From a checkpoint of a small mixture-of-experts model trained on Wikipedia.
Experts: 64 SwiGLU neurons an expert, 4 picks a token, 64 empty slots to pick.
Below are experts of layer 7 (counted from 0) of a mixture-of-experts language model. Rows are named gate (a neuron's input weights, with its number), up (a neuron's input weights, with its number) and show model dimensions 0-191. Each number is 500 + 50 x the weight over its row's rms, rounded and kept within 0 to 999. Numbers have three digits each.
Before each expert's rows: "comes after" lists some tokens at least twice as common just before its tokens as in all text. This comes from a sample of Wikipedia text that the model never trained on. Tokens count by the router's weight.

# expert 10
comes after: " ", " |", ";", "-", ":", "|"
gate0:452534495425393435512490481509480514497594545496484468497519495508609524555572614459534476507519430556458490544556566441415493477505465510498490499551488503547604457592400597519516492567477481525470554461538529477488512474531560555482546430439538426487583554446516440475468511475430464510495530435490464550481548515454533421470501520530435448519466521436444521526576495457572468511450586521594507534571521436461531500525458474444490470426434505580531543491485554510566410532469507481440482535433523632478411448587471540529428491674554499453593529592527486402507452489533565538
up0:463503541384518510514460503480553494548413520581527550479498448551501567562575394433515506609581453495511583496473504551497491435455589477475561509417517526423550573517489527431586532457474485465534494437544418529582481501539558639546440564629483576596521583530473503458498459473507611465437431469492482552538559455503405578515526470573543529449472531493507531488511461491518505529460521455464539491571479540428479437492509480512523469527588381490458469530549522472557554537539472424423518557460520447565436497543601486460460516548517507441548427508463462531503474569554522414
gate1:492461440577518507571473490524472516559480437500460477520490558514552512529416509524550550524485504472533472467512473490514491442490511456533539507605465662475561549502465482489493484421540425476521522411481402555503466516507573538581431478417543449434505534475511511367434529526453597575461578597433496535568653416509518420481497421547463435478499566472479467557543510533445499491528549522508483504551452473522415487505555445476558562493589556500578493515543547474548505444464454596482355558543579496494504485504557574501534601576510438532492481499484619499488499577519540518
up1:565473500448516494514571596476505490449596507551519531547504566460435483540388471576453667503582427476543474469496534563489625433466367475521374489394553481522451467484433544543514486465572474559524485500536550523519510495547393524474471544436528544479439441529496570518552579416476517505503556467456483532425575413547459550417467460464475527561481477596601428496509395514504522508498582461452488540572516518467462504510422540595378552485506472557531505467510520477518570483495517507489522426571467426526522501534409468497448476430479485508520527517528501490521463499539454468

# expert 18
comes after: " B", " G", " K", " F", " L", " H"
gate1:444468507553453472467489393510486509536444539505503413442540449499539510458671464460409544474480516523469507391627479544505545545597600456585527535544498471498466456567514431538398568527458478514478565582499479522486502441597551508461469465486542485519440500468460524494595490439391463453525510587516508474447506534500559466470563592444436507526478563516462474482469546396583529467447463542460471567466518439532501408536525480598466463501476475486424523543495525522580505550491540468532571451508542581564575526454513443486556505446623425524470431444462532530511534453458438548
up1:525419439453505545389504523507587408483434609532527523451471505571442415583492543483525602468535517492402517561480568475490516514547557529526474493475477511474487480526510501488525533548515561546517454464442520504480506567459458489437446442532568476459409577505507445382533459502525457542490572451533514513420491422528456491522459451521477511432468460488514628576524552437513569457638511463518464542496468615501433424512511484513483522496497568414593503535476478463499524437506505449555443404488569660501466497526468517500561443533525555563471509387573490495524481531525434628
gate2:552509492435444531552457472517480540467506513491485660491499464526396513639537493477440459506429525497520594498538520559557432526573481604406545482484463464572420578484525495493457513531512527573562482531473487496414588568471457498432433627412481546467552522504474520445526475384406490551489516514441518408418512451480504492518597475477522510453476424461528450455478467554496534542535522489499484561500519489487604518508459584499433495492549496460488477551418569480521447483557542513580449620437495442458549516473570470622463560508509526532514419535452521569452487591455507529
up2:423570531509519542486519478495486472491476514477531506440509403632565550358618455512505495486463474514438536461495470486504541407496469533583447572446524497568614495531451534443521504473414600456463532450457466451528407515446437507578558444548518522477424553554458477555532561524474579471479443467586550500501491495631451485401632515471443635502528488496510536457446545518506437483490532552611455444418512535490548502497499425479478513459406456500519482515520535545531505481519413507518490599486483427535515486407480484545525501393426481491487533509415578516497474484507468536

# expert 51
comes after: " |", " −", " +", ":", " 1:", " (1"
gate0:516480504465566440542681432548451548543518507448473490469499533524519455529508550593487518512459552494526519485510456551496563435511487439520585502563524459437425541590537512593541519533559552565493531434522504431496475484572544506540503484567550513557548450442489464438525498404499400427565382510445517417477508517458487447511487506467482567550482520514456580525608470442485486607589622540513466490496423465552585516539548555545507562494494458468477513421503548595508468448583454621491465395524508512526601538461536549471483481513535477489430568514489535597540542513570463455
up0:521525532492431535486491537573496570445535451475646522502478465444480508508481460455495549480529542535505547499620513513512487440475454503551512665529524473471457470591533629500484532521523503498543588507477515517558494487546541466502553404478524466574507574476535514468534530507552532466476567454479556486467490564498423483522495542500554482476492478498572504503582549369428461528517572460485487628410595515486549444612395413502544490468360640473564493493503500546509445572525486443546494470482460511579477588447476603505513526483443470506594504456538531527526454518492429561
gate1:549459434525504519479541457442374431499458471475519515535518533470512580565473486537458525482520480499527540485497568501506490529473615464462508534502400559479521504488433433449501589545399506420477339613509482462489499462515432440452483514442496527504453461434417409513542468489415485578523548504602467459518489509487451457476421440530465435597473413588565524514502435485573551471526418417520452498479434521542467419508561490538446494465444455424412557539545551610559456426447558481549466513460458472524643489475530462468564486513484499490522528562483507464498524463420410531
up1:598518420447523573520475549505483545423456485486521453524470490512476500606446490457473447505457453552446520431422455482446394564605468507537576559508583494449555458447479518502434643526520478546514438466529464396410560507471448482560550488514572475552482436544522502532507476533547627511395500468484513534404413494515492462519417447509492494444546507414459455561350455420587485528578461462549578486536489478502510512523397548514460579543523507431427504505587534429517443492556514521504473443499537420506526481501500430494501511532540423477454486446438474556456593519467486500

# expert 55
comes after: "\n", " ", " Party", " Year", " No.", " Team"
gate2:530532553511542452505397472521454484503590539429480461530486442526477477485484489436494534429576510468548454513417501468527408391545624530481474529425462438393518580589558501542506563463370496551506500401518433505536492441456457500498564481581499421469508566553568503502424539417464541524562500567464577504551463522525493386462457516444419498515454445435608397508510481389513567506548522473563534483460463519554536433552523472492407537475466497520481478495476472472483534566365467456508523552514428518501554497562488541475519601517467491475449478448449487519468575470412560465
up2:434562503439502489530470417570581533474556458470519606496484504547561552453535493478464533472475507559468501586446526474454516484400507462485515520470412498586476421518490485455508617529499481476474410595460518571508480530574505456464501451496442487462495514568562520571433483474603560418601571520530589537469578554566465497578485498468401529489534479474534450448498446501490444584529493456526479478547484499393522411474464483483489555524483507546468600584481567515589435485450539429520436472550399469626568488552511587465477531560476555530524464555499533521555450571469470624
gate3:493560480457434393439479479462435537546426456448492572526430525502484579442540475534450558547467507439499523506496415541515519422542502448452474520490460502557367538509493545517573463508513492486516546452439659443481503541582559573459508438500582412508506542452495456433483458539400493512461486597474549582655457568545470514500482393430537496399466511474507501538440508461440581516548466415420436536575490446548497514455494572502617445509478530498493571479509527524513442474449483543569529471576496534477427443479575529558545498571508469480530442503449522457487488443416531535
up3:584535514503474538435496613416457483507514506493514485550428459492516479504433532598405508447495505499483549549579519515503455426466507408466550530427495436541454516557494470483531441491505471469424505512448536429356567553582465493539574515502582530535543510468427519481522397382508667494518526524462501537511543483490477527607563513526462528513426540487529544557455475527428484487528520539557495547511494345467492511443470438550326473562559548528431489437474525496460536448493448534433399483452464460560543408472476507443498485486520525568490495541502494467469483505475606447

# expert 100
comes after: "\n", "\n ", " 4", " 2", " 3", " 5"
gate0:543528396600531468528491558601578546431462514544565574477524534504488539551480457548538471580448567511418545498507540498546566514524570471361543498481529479435480491507461417504547486500497458533500489513401517579479445496542530612514506464572580495498519442582516486484501497553525419506517532464499523541542511526516424497509413508581504494545483468545453444599437600480474489359524470473500525494443447450487491537491479493471514463453527527470483476495526429506577479553523383528468460392485500484471565569540522617456467603412435484540418590543400575538516501460474417582
up0:548512448447500499449515410472400496526502568487483401495523368489496542489491617474489517555459502600554431514576535445501430471516444503493624622453551532590563521456512549539522390484550560468435446507424523402546493491388457531545546528517517578492541498470543404530478430527465454565473499422495529504522536512519428518543553546539689469418563530525524592494530533514574484506506512499533463469491514459468502473498473489514541450486562521456512548499460492578547476440495525445523545497371440503516518450464584506427493532468539493464587452572587457471519497539464489494
gate1:413540557469614455518474413462580451442469479545495489486541485437583557450556513480498587504498561497447479453595455488448489474510514497478486476549420513444615540490466559560404483468443502484605574441510511492550390512513485555518509403432507454645490453569487580429594445420479496502525526463449481447551465406508507530538542501421449584526497481455469418489514441486411646475516511572497499512448451531512458532489489544514595563507478468486463495571462461541498529434497516501444471520442579506460508460542621516479440537533536536578463452472415479528524540442469463567
up1:493573535453531563410530579457528498492546470406598617486487513537470518460502595515518470483466415573463504498526515591509525634478457544445548475541428556513504515511424503565469481537473443493469511420449511573449543455458543456490512481541487442496484475504569433579474538486498482529551465399448588471481503414536481523546480615423514549545520505409489484500484590425521487490529514501528511461494628530437431612579531512488528492603552494535433429470490525502433449450443493422418430556527487524496548425492545515530520572525456551570479400437473484588455496509593582499

# expert 66
comes after: " a", " the", " an", "-l", "'s", " its"
gate0:615458546504583480409530499509436600502363483560482532548441437391409555556569477545475477472549492538492434445535440532507496459551554531502522506606478490465463498466487521467590477613606487498524526567560526496545530468544451465560495481481566540466511505498457473391475463559345440506514486505433519518469493460578573550506421563468441508518421519543496494491401539509440521436526518533524529519507483560530513436481487454448497613422522539376486506449485450612495481516497563464494462459515520532491514557579377509602510514459449542449493533496471549509451491517573494552
up0:518556453512580542521498521472473402505508456422485466494536496567491541570551451456552505392537497498496504505464478601507485472512504547374490514467544397533472533546580472519512560430453505478479488377482351454509580440438497484518514572542580461492449476566539462559557578544473514441451584557540433473548598419516588479469458495579444490461502488519484464562400433441467610520563570532506545551501514531520430450485494548450505415501470527573450512539398473514470514482446574576480537527531449372517498498507444531497502510554518580436449491377496446552498513487527508557
gate1:453503478435479620564527516527477524583547476464490437530508470513433469449477479565512521591524499409551533484483577509483533480502517506440544498478444482570548494533442530494502614450446490459491583564475508575462461517472509382519540505421421509537530409406385454442502403500564525467568557564414414480511481569569494555585484541492385440617542417533467456555521466524565463518453533477451473560525549552456579469495570532457512490616537493477469417498467505476478474515496488485521465544530481467445437458577467433509596469461523505514542590573453518598422451434459506525
up1:564589520535450526544586498512520538563475484464538470410543597563474564508565463576501557516491535503456528503533452509561497458493543463505502459444482357488516486462442490561516417527562491551561498472508388557404484428521467456473484469473483436519501480588542400479495476376518458554432476465490480527473414518582568500496490584592457451469490470480536509525491427438517509510516542470598605494466514532526446494520533544527522380525382526462417433535525476522514485411508453522590528490510533471517392498453469432526526553518639531544444494467535630555502508448556558559

# expert 96
comes after: "\n", " =", "===", "/", "–", "=="
gate0:473549593482519435553463516509450563556512575500497421445459428542434455424478436467477434485471497509469511451494447497458454641583416517538550472562393549540437560533503431493454449550497414482541499520429437432418526474551497543430478478483512599503408470529604426597501487518468424458521591479444514460439471457489457522520476451561554591489501431514495508450525553396491463515503408497526533546548477549483558508438554512500400557521471555575460506486518512496531580472424484464612551463498565519536448471567504494460507451541512521426356477563516491562509493451498570555
up0:438513525525442521526569588572567545551481568430405579420564620494468473542471618479639461552601464565475487487578524506505507492466527489546524526474464508478489467559528543485476509559508528526497357508559508503539446540458455442600510549541566602562562514524488558460490580425453499619437465499424459530500499499497505461544474526580446511458502433463547499526488452516475506611480587510562463511428449447566476531473443446457594438538528534482536506539538512470501504546500493555499395559470497490526506441421548480514518450547504398548501569487629465500456450454519489546
gate1:595580444425468435421479444457506509480424487370514431495376483479634520492488476526485523507424472597501456524486521485508438505538541429410487561480501504500558490448455549529532498477426544550532499527445510498442542447548484487459478554545404454409545394549490505544458455554521543508477542462496522530542444424424651465442496550582505573491488373514446516524481636540412507492499408509531485443560455536468534387475506522561464461504527535493494444481517489542485464469530598458492507507488502442574462510437546452460493530543615494486479515518550463462521391466522503558
up1:603470412503482468538451474517465489477450381484519504493529522467528548511439487570470399491479555494489570517557528480489442634500551484454518519473585465531412500553487559631513552554523502488478545536551486472479602419498531551498461516509443449515536486562461520562457572570514558571551499567390564420473493444504518432468491539494550491508618438526541603524422495493505485459457436463575530529483458505447560353494508518522467491525533484547395482476524564450448500534504537526535457575447450556521451409459489581615533439551491495517503511514631523421535482568447441504

# expert 127
comes after: " the", " of", " and", " for", " List", " in"
gate0:469514474488479498517445488522543500484519479644457539533409422566368493518477574550513479440479467487417533565445499500504483471555526575531450414518417491470404529496469399530421530521517375442506510430560461462517555487549410486520543510490495573465516565558498440481548545541499352531437547499483513497498489442566415464485427463453405463534434452538496432431455504538456562595559471374451526618443448584512556541509507480518542564515555488491521549457561461505470506572529552546415471586487474517520589500578421471504558484501492480524526540497495526477447511567514469559
up0:525452572437431484494499567512551449479523425454517458424501509581432463496486460416459465515493529562512517435513549590523542533493531533528506611491509412546484526515503543404403444549477477504480490582481488535457540565540520554522522413420550511466378543447504524418395503533467509455587511465462502468441533414461573415461503483525558526485491468489526495584468567536510533464609631512411509447473534453501529547517483478484464482535547484516565471541367418511429534516532588533431599484472397494471569463425496483399464527556525425485494498564471510523526409574541523427
gate1:556522490530562531561514559594492465546361471553528446562476530599586508542475571428487464548540440511522492500410472517475448502576521450538456544458427491479588580542484402579492587511521536448495483457548484555556452382485475556592532514497521495397398500478409486487566458489392478565509514493516495419520476509467448490565496457399488575545477453544471480459557589513502484456437438500487453516608428513522516546538483473505527485426420516404482478535510538451488482515457524519474422505545471557515465479472459506529455453417545524397547518488461445577557473432427554612
up1:460543536523428497468459568456437428533541483563447495537543567527506445501470526551543526553540396526420481457458566536486465530416551531470429539543568442501552480524483528511514481468489517445520521540592475477566514369508503518566561504567481507495489563498510572569469532538535497477610525530537392449479366521400444522511531607482536508440489495429472590588487506460527377436441500575479453543467430439567484533547586558468437412511506498476429485460598475421473426518480436587508492493484483443470530519484514549507500415421498493567502468475499540607431541515448598554

# expert 86
comes after: "\n", ")", " information", " classification", ";", " (0)"
gate5:512416565528505514510449485506415451515452508550472535437503485538528458515476541469424549548547480568474504434534472396517506416474478482482457473470475455420474515510509512459412524425418434528504438523524557468503504490507484448579581572491603572581493516533496406456591483413511540623529525488498655474417498518469511572464507527412544474493483495585492401483499435470552511494633552523545519429545449457561454448518444521513417504476551523506601537464478550487621510610602479562509553525392486439442486532480491474519499453415470512532537503510491485552485557483567553578
up5:544383527466504495464434477475567532465461572442463482543442381567640485496534491498496467503476573472366511513440510494472497477548471536560526467391492517495500549395501515467492552403412514527583501340560470503544466460534477523493431500432569486448517548561528488463585411469434492555494454537514451464572420480493520448534510421479506493480431506511485498493418416563511472507488532527452513504522460398569554493404505555529517466479523564515479504541496491532489512474488449448643562431547490478474574476523492480401449508497518477620570538564456470455543577444540420501
gate6:501513546381504501568516534518504509538547592529538556410444478413498524553548442436404544586478471550383441532596498604509538551556425553499486527346489535527560530555564485517500411471497542576503371490516529577497541477447587513529511511474497529488539538531468488479557509488475539545500578542429587525460457509542406523590542446487514602533550507454500484445520578461458526425553517519377521463522475577465447561471540549532481500482481438527468527547504475540450455437426567462400430510452421537522523495485490464556427574505397460490528482524444506558468484497531500469
up6:642547515493542504511506492546524482521508438446617525558515475487422422458498487589555468534503553466478483505522441528487433499539514432489496480510501414454546553561503549573542494521425568522450535451560506556476513554437551432492497475545514471461478452464499500519443544499427491542449478496404489552496557515505386479533543497422459442535485473535551476582428510474540623595533418437459444434491538447490498395402466501500517482589457429437474552632495493544490416399451549556549514466520411599470485542517504459494561427500443489537576622474450466522474525541600567493

# expert 48
comes after: " |", ";", "-", ",", " and", "°N"
gate0:484480498434389461435495463592478528446455498547492453445456470516461463487502389522489389572439467437567568512585513382503508541463487515515553500510461493516453519519446522517470540599504501485549409528456570516548569454477507504478587538504567488519446590562466515419560540533474463550429532497463586598397503506537536513494440488484568622460514521489400512523515515477480602480483451546525492555576611429534445523442516571585530421428534547588552500483449485497524492414448456540530397445497519426572536647497549490531480502505461453482442436442533486458494517496485507515
up0:518470579446501514440466518455481461556492498402469577553489565616558520433600492539492555465480504540460447522377459521590430493519547492514491526540546513449450514517574462523519442401466496612481555458473581472509492499516511441421515465474396561489575429566583475478578409540439533612482511567440554544530517536568455491527541494527607357564488539525497506557497571496430388482525547565494526376413459464431496480498556532468495551482483479473424437567528482517453609496500525477444512497482496500465473536437464483584428497543530508474487485466547437450466505466564489489
gate1:569432441532462460542426542560564580458505497455536632466554529536430467511533520566549493544385544524467578566489493498571488542543485495534442494456432547526492554518504507460444448488539510536499486499584560580480512577565549488497496524534519491444497575517498563468426540556463614496475605413396423555552533526560551489483481583392415444463468513519620464647514594510516525494507471517408570494541416493521545474450541448495487458460561440483515537461501531459512468422506555566528498459489492562551519464535533505486536495481482556497515436618509385532562471444522475570
up1:503506529446479446530536477430496567524623604501436535441541543358490532497419533499467496587514535540470470496541463467538534389443579567474500542518534536540488614575493428459503503484568590375482372491530470509511512564580452527430511531570488578498516530424559429484552514469536507555560458467452456528554496465568440548439527502520509461507437551482612589499524441580451501479464541622473410509511557450469484535593522475468477504477380473515532506514544527433450457439547443550463470399487485576570537480500499553512517466451550514510601497456491525531495524485470524510

# expert 83
comes after: "\n", " N", " S", " M", "N", "I"
gate0:448533492534538469447496383376400437465518470422555413470503606450579547576446497516551467533470522498493412508457569493481495526561469497527549501445433499517459512469545421554415491404425522455546516503528449468473511474419566501478503526601547517422534468432514498489547488497468512507509481437441469425453533511435562528580564512620539491488501518421498626501477538500581473471541465614494411503447425533443512385492453518461540514463474543554455415506488575584523457491573527419532492543517422471563450445578518502450522528480519474458572546472419464498478446425543437488
up0:512493542463475485456450506505483537425499565523528515428654506523573487540441445537462524477592528526511494496436510521492502616573519436585459492540466493409460492516496501477550550552584422528439545498537522505539460529434520473526467451503393440460398548549482412372615499461445517550453548472459589533586550562474505488516543462468513590526389520540517552406576569482471506495584466502499514462435486464487605476513434506417558502424401567487599494453454473595532408499452478446458523464584544513542485542471530501491537525449461470465401490467498482494463481489524420515
gate1:533472472545405574498567572480475544520523551556413493577390489432510496497518437476520503482431361506548447502529458547443588517421519548480404625476519456451468517456493450515459539460466549476516508542412520439433527508579497533509536476505521430491506488541533513407504491608438545417552423557443560430495442483625436448481580448514480492447544560460534525522412544373524415492416503485511464520522413469471465605507507481596567536430541506575480503498520517559453517504492500536436493399507426455511498514450428494487564517494585510503549505439511492429482496567498450464
up1:450464438486480546383500544512486493496546460452503443561472476517496463490498584387510489511444480551512478462466445550455491538430463509429512435531457504523554468553459524526573507490529401469571459552384516539455444484492387525544456527523519457431501504462537504523469450483420562519656532499537457528509459470490540411466414474477514537429439571539550494515551439587533494520447479591437407477459462478511613521513492385533446439567457576495474471456526478558602512536608410528590479525481524487548447543554392449544591487438504521575445481434432495486449476547505499572

# expert 45
comes after: " ", " —", " %", " Candidate", " Votes", " Team"
gate3:366402488468552490498416409456636572433460472480454535565496462484487476478445414502487587438452437521451555539518519584513493498529586515442570468464529510541499526498442441507504467425473473417567387541480562547495458415435509492431531474536516507587502517481526501436498502480487529429513428582463478532517494509453537492558476486478466482415555495479471525441559501523601553465561528472426433492500605505589532460488506565499492355520501458583569488562584547489536542474547430466479454509544478528518473442492593504518502482519467573579470574388538510571551559552506469582
up3:471409483523535489485513492523524480536515516462583459454550479471515502481499580475503491422390461496481482436465587502449475503502596551542513415444541529412462381582451451571519533496605449487464514573515577388541496481475486404535506514455503483581551512539525556528466549493532467565533513433455526564505498491505488503585477562467487374462499503448496538531503416513506454553549500574610430531588537575608488446427491462425458525466471491496399500594477483566398454566521475513559490472544474398517505561622495452485442515542484424439484559547489468545418432439531521541
gate4:507506497480483391487432315498532575603533603445469416395471599485533539473567504553509560534413483499531516466476372454513459415556575520535434533477411430530472497445496465489604496476471476500457445459455430533516524503519445493488470512540531543468492492511526413527431405566452482536598559512460439493485573482528485470506406470498459500496494437554498517392518421458494509577528452524481562533422499503527425507434384459520578543504509537531510506424547517491491501491608499487461548506386464508458401502459484506612488550460488512507553465489449515491486491445500441457
up4:536474475515412494503559548533527485446542463666470542458533561579495535533522530440593404441517436451549537525569514509454524530579413565567415440432494517480452478509570587484457504513516549470563481461593514575501452512505618553444441508567549575453514497568457427436494585428607478519503527520561485473509452496560516481406547489450485536479442417457517523502499535502473553469481484551630491523591476595456559389479473444492561461551515461479552485515518538562438545569465499585466480451550456467544460499443480455449550479459474532444475474522440518569529520388490520542

# expert 75
comes after: " 0", " 1", " 2", " 3", " 4", " 5"
gate0:635454463508446529515437516512427500458474467484582502544530453561601480538483593489431532460526415400418528490478506532473543444595528519416512547452419547507449533446527447478475411579508592454581476484557542584514620508445554583549475471479496647472480474550487456447514537466465603511449525498520562493501555506492501461520441504464464567497487604517577471565532560493482570561493494528463484521554535503575493535497540478485450492499575493495488600523485534428581463558463544494451548573636426487529496589500416608492504451505515433440492492515509519510475463416548503510
up0:506456460539558508570461516546456597436449531453444457445429506542424562506433490467562496474376501529482459488479507497519517500467391516477499520479463465475594453528549452492602606447498470477472455520460587505439560488542489489462525517440480477610543458445584536621522448523478505559466486499533502492478517464529484553497495560514459474523427514415553441604409557498436390502560515470516509508463512495501495593475512440466457499541630431540527511481556512513428520488559568504558424482507623407430401530460480446450511596553505579554580567503490438515454473563447587500
gate1:459456596561547464526468551434578550509501497508510493497438536568501531572480496461497566513467415506451465514484571421509431545470569528424637510494359542515451443349477445578526460555462571458490511522534572503459473432536530534379450491492505492626373520566545419436494467569470481490568491427491454519539469550483468561542534499417442524551510450510574540459503522462476553525603478519546503513580483510607422498508493518468547547421441452570571512554465532537512482444506482474457450534467411492481540468540498516540558446417546499592492464445489503492550497442444539495
up1:402479481589488475517486477486443558483443517489549486442467565562536457433592513481510465455538490458541434556531493462481523533517498480440525437505574626487491527566485520439462534609514474547505390484446516468510536468613449556506481532523571593502537491420536608463525410479523461466532470471518546506638509496468439601523565509500479501500548557425467515508522456592521503544484522552532568527421497527473462365521428528548431512465565483537480457499574569539513449572463525567475449535473454427543577462427549528412586554500491391518466493523509428540465571488631505551

# expert 125
comes after: "|", " |", " ", " Total", " Liberal", " place,"
gate0:554480417504524482535523473483534405524602447511491489613458550482489495522439493438517512593503497571452444473541380539415504501502494506445596542532484520533551504538520442558428570476456500535509577394451530489469543509491529450454502501483495573440490449567442491516504503563448586501559561495541553445403528478614518498472550516486461408569527653526489485478556546479464478484575387454510434448510455407604478477487539506483505506524508460464425542515495417470518553506379520487494481497421564560491557432483522539586436533431520494465440617449553517553441519399518509457
up0:522423484415555388618476431484484497411449482472511443465625502445501462516482512539512550503465537528511429452498610469511442525461482484520512499511553509420541551500502530470459431550472537456444506505573447456520571516531440462466526576463552533484556463536442473437484452396538477536444508552479439507597528552476443496452448530586442614487530497534491478431426501565425473551519539516551541486386484533479516581452369444502570498491611445603485442518452447540582525579463468566421476569447581485546427459495495468482602484485487548549459475524471490429515436533492518436
gate1:458497528349489466480483453471588491488496521478477392460517563440526590562564526505422553496516591501543505474477568421517590460588414503413523467478436533457439500618503442510493546450446514493510424523492533535621555638494540490444444554507472463510564565461540462396400455462522467454469543461544546488508516480454528410519492531449522499528511537525489579524515493575481468454526544517504577500495438411512526509465494611473519467384529544475578498450598532651499552551501456512535527537507511536435497474564573585512513505544538581515488477487528602504509485498445523513
up1:454498508537529482451460437471426519476419603481439516493479447515426456476578496526411439518440477516547434455482430540525430477423407511500478496497408595566490553498650476456490486585463507519504482498435529421547430520526550527506419518471417536452498552534431513534539419486462490510533503525487567505513544466491465516458375512518548441468463468509505480422455531377484462461461535476540562540540532619468507481471438496514557559593414463451591473489503543489481485447443558544459591560511566381454496507501420531471516526508632567522520556568446470521545480448555402468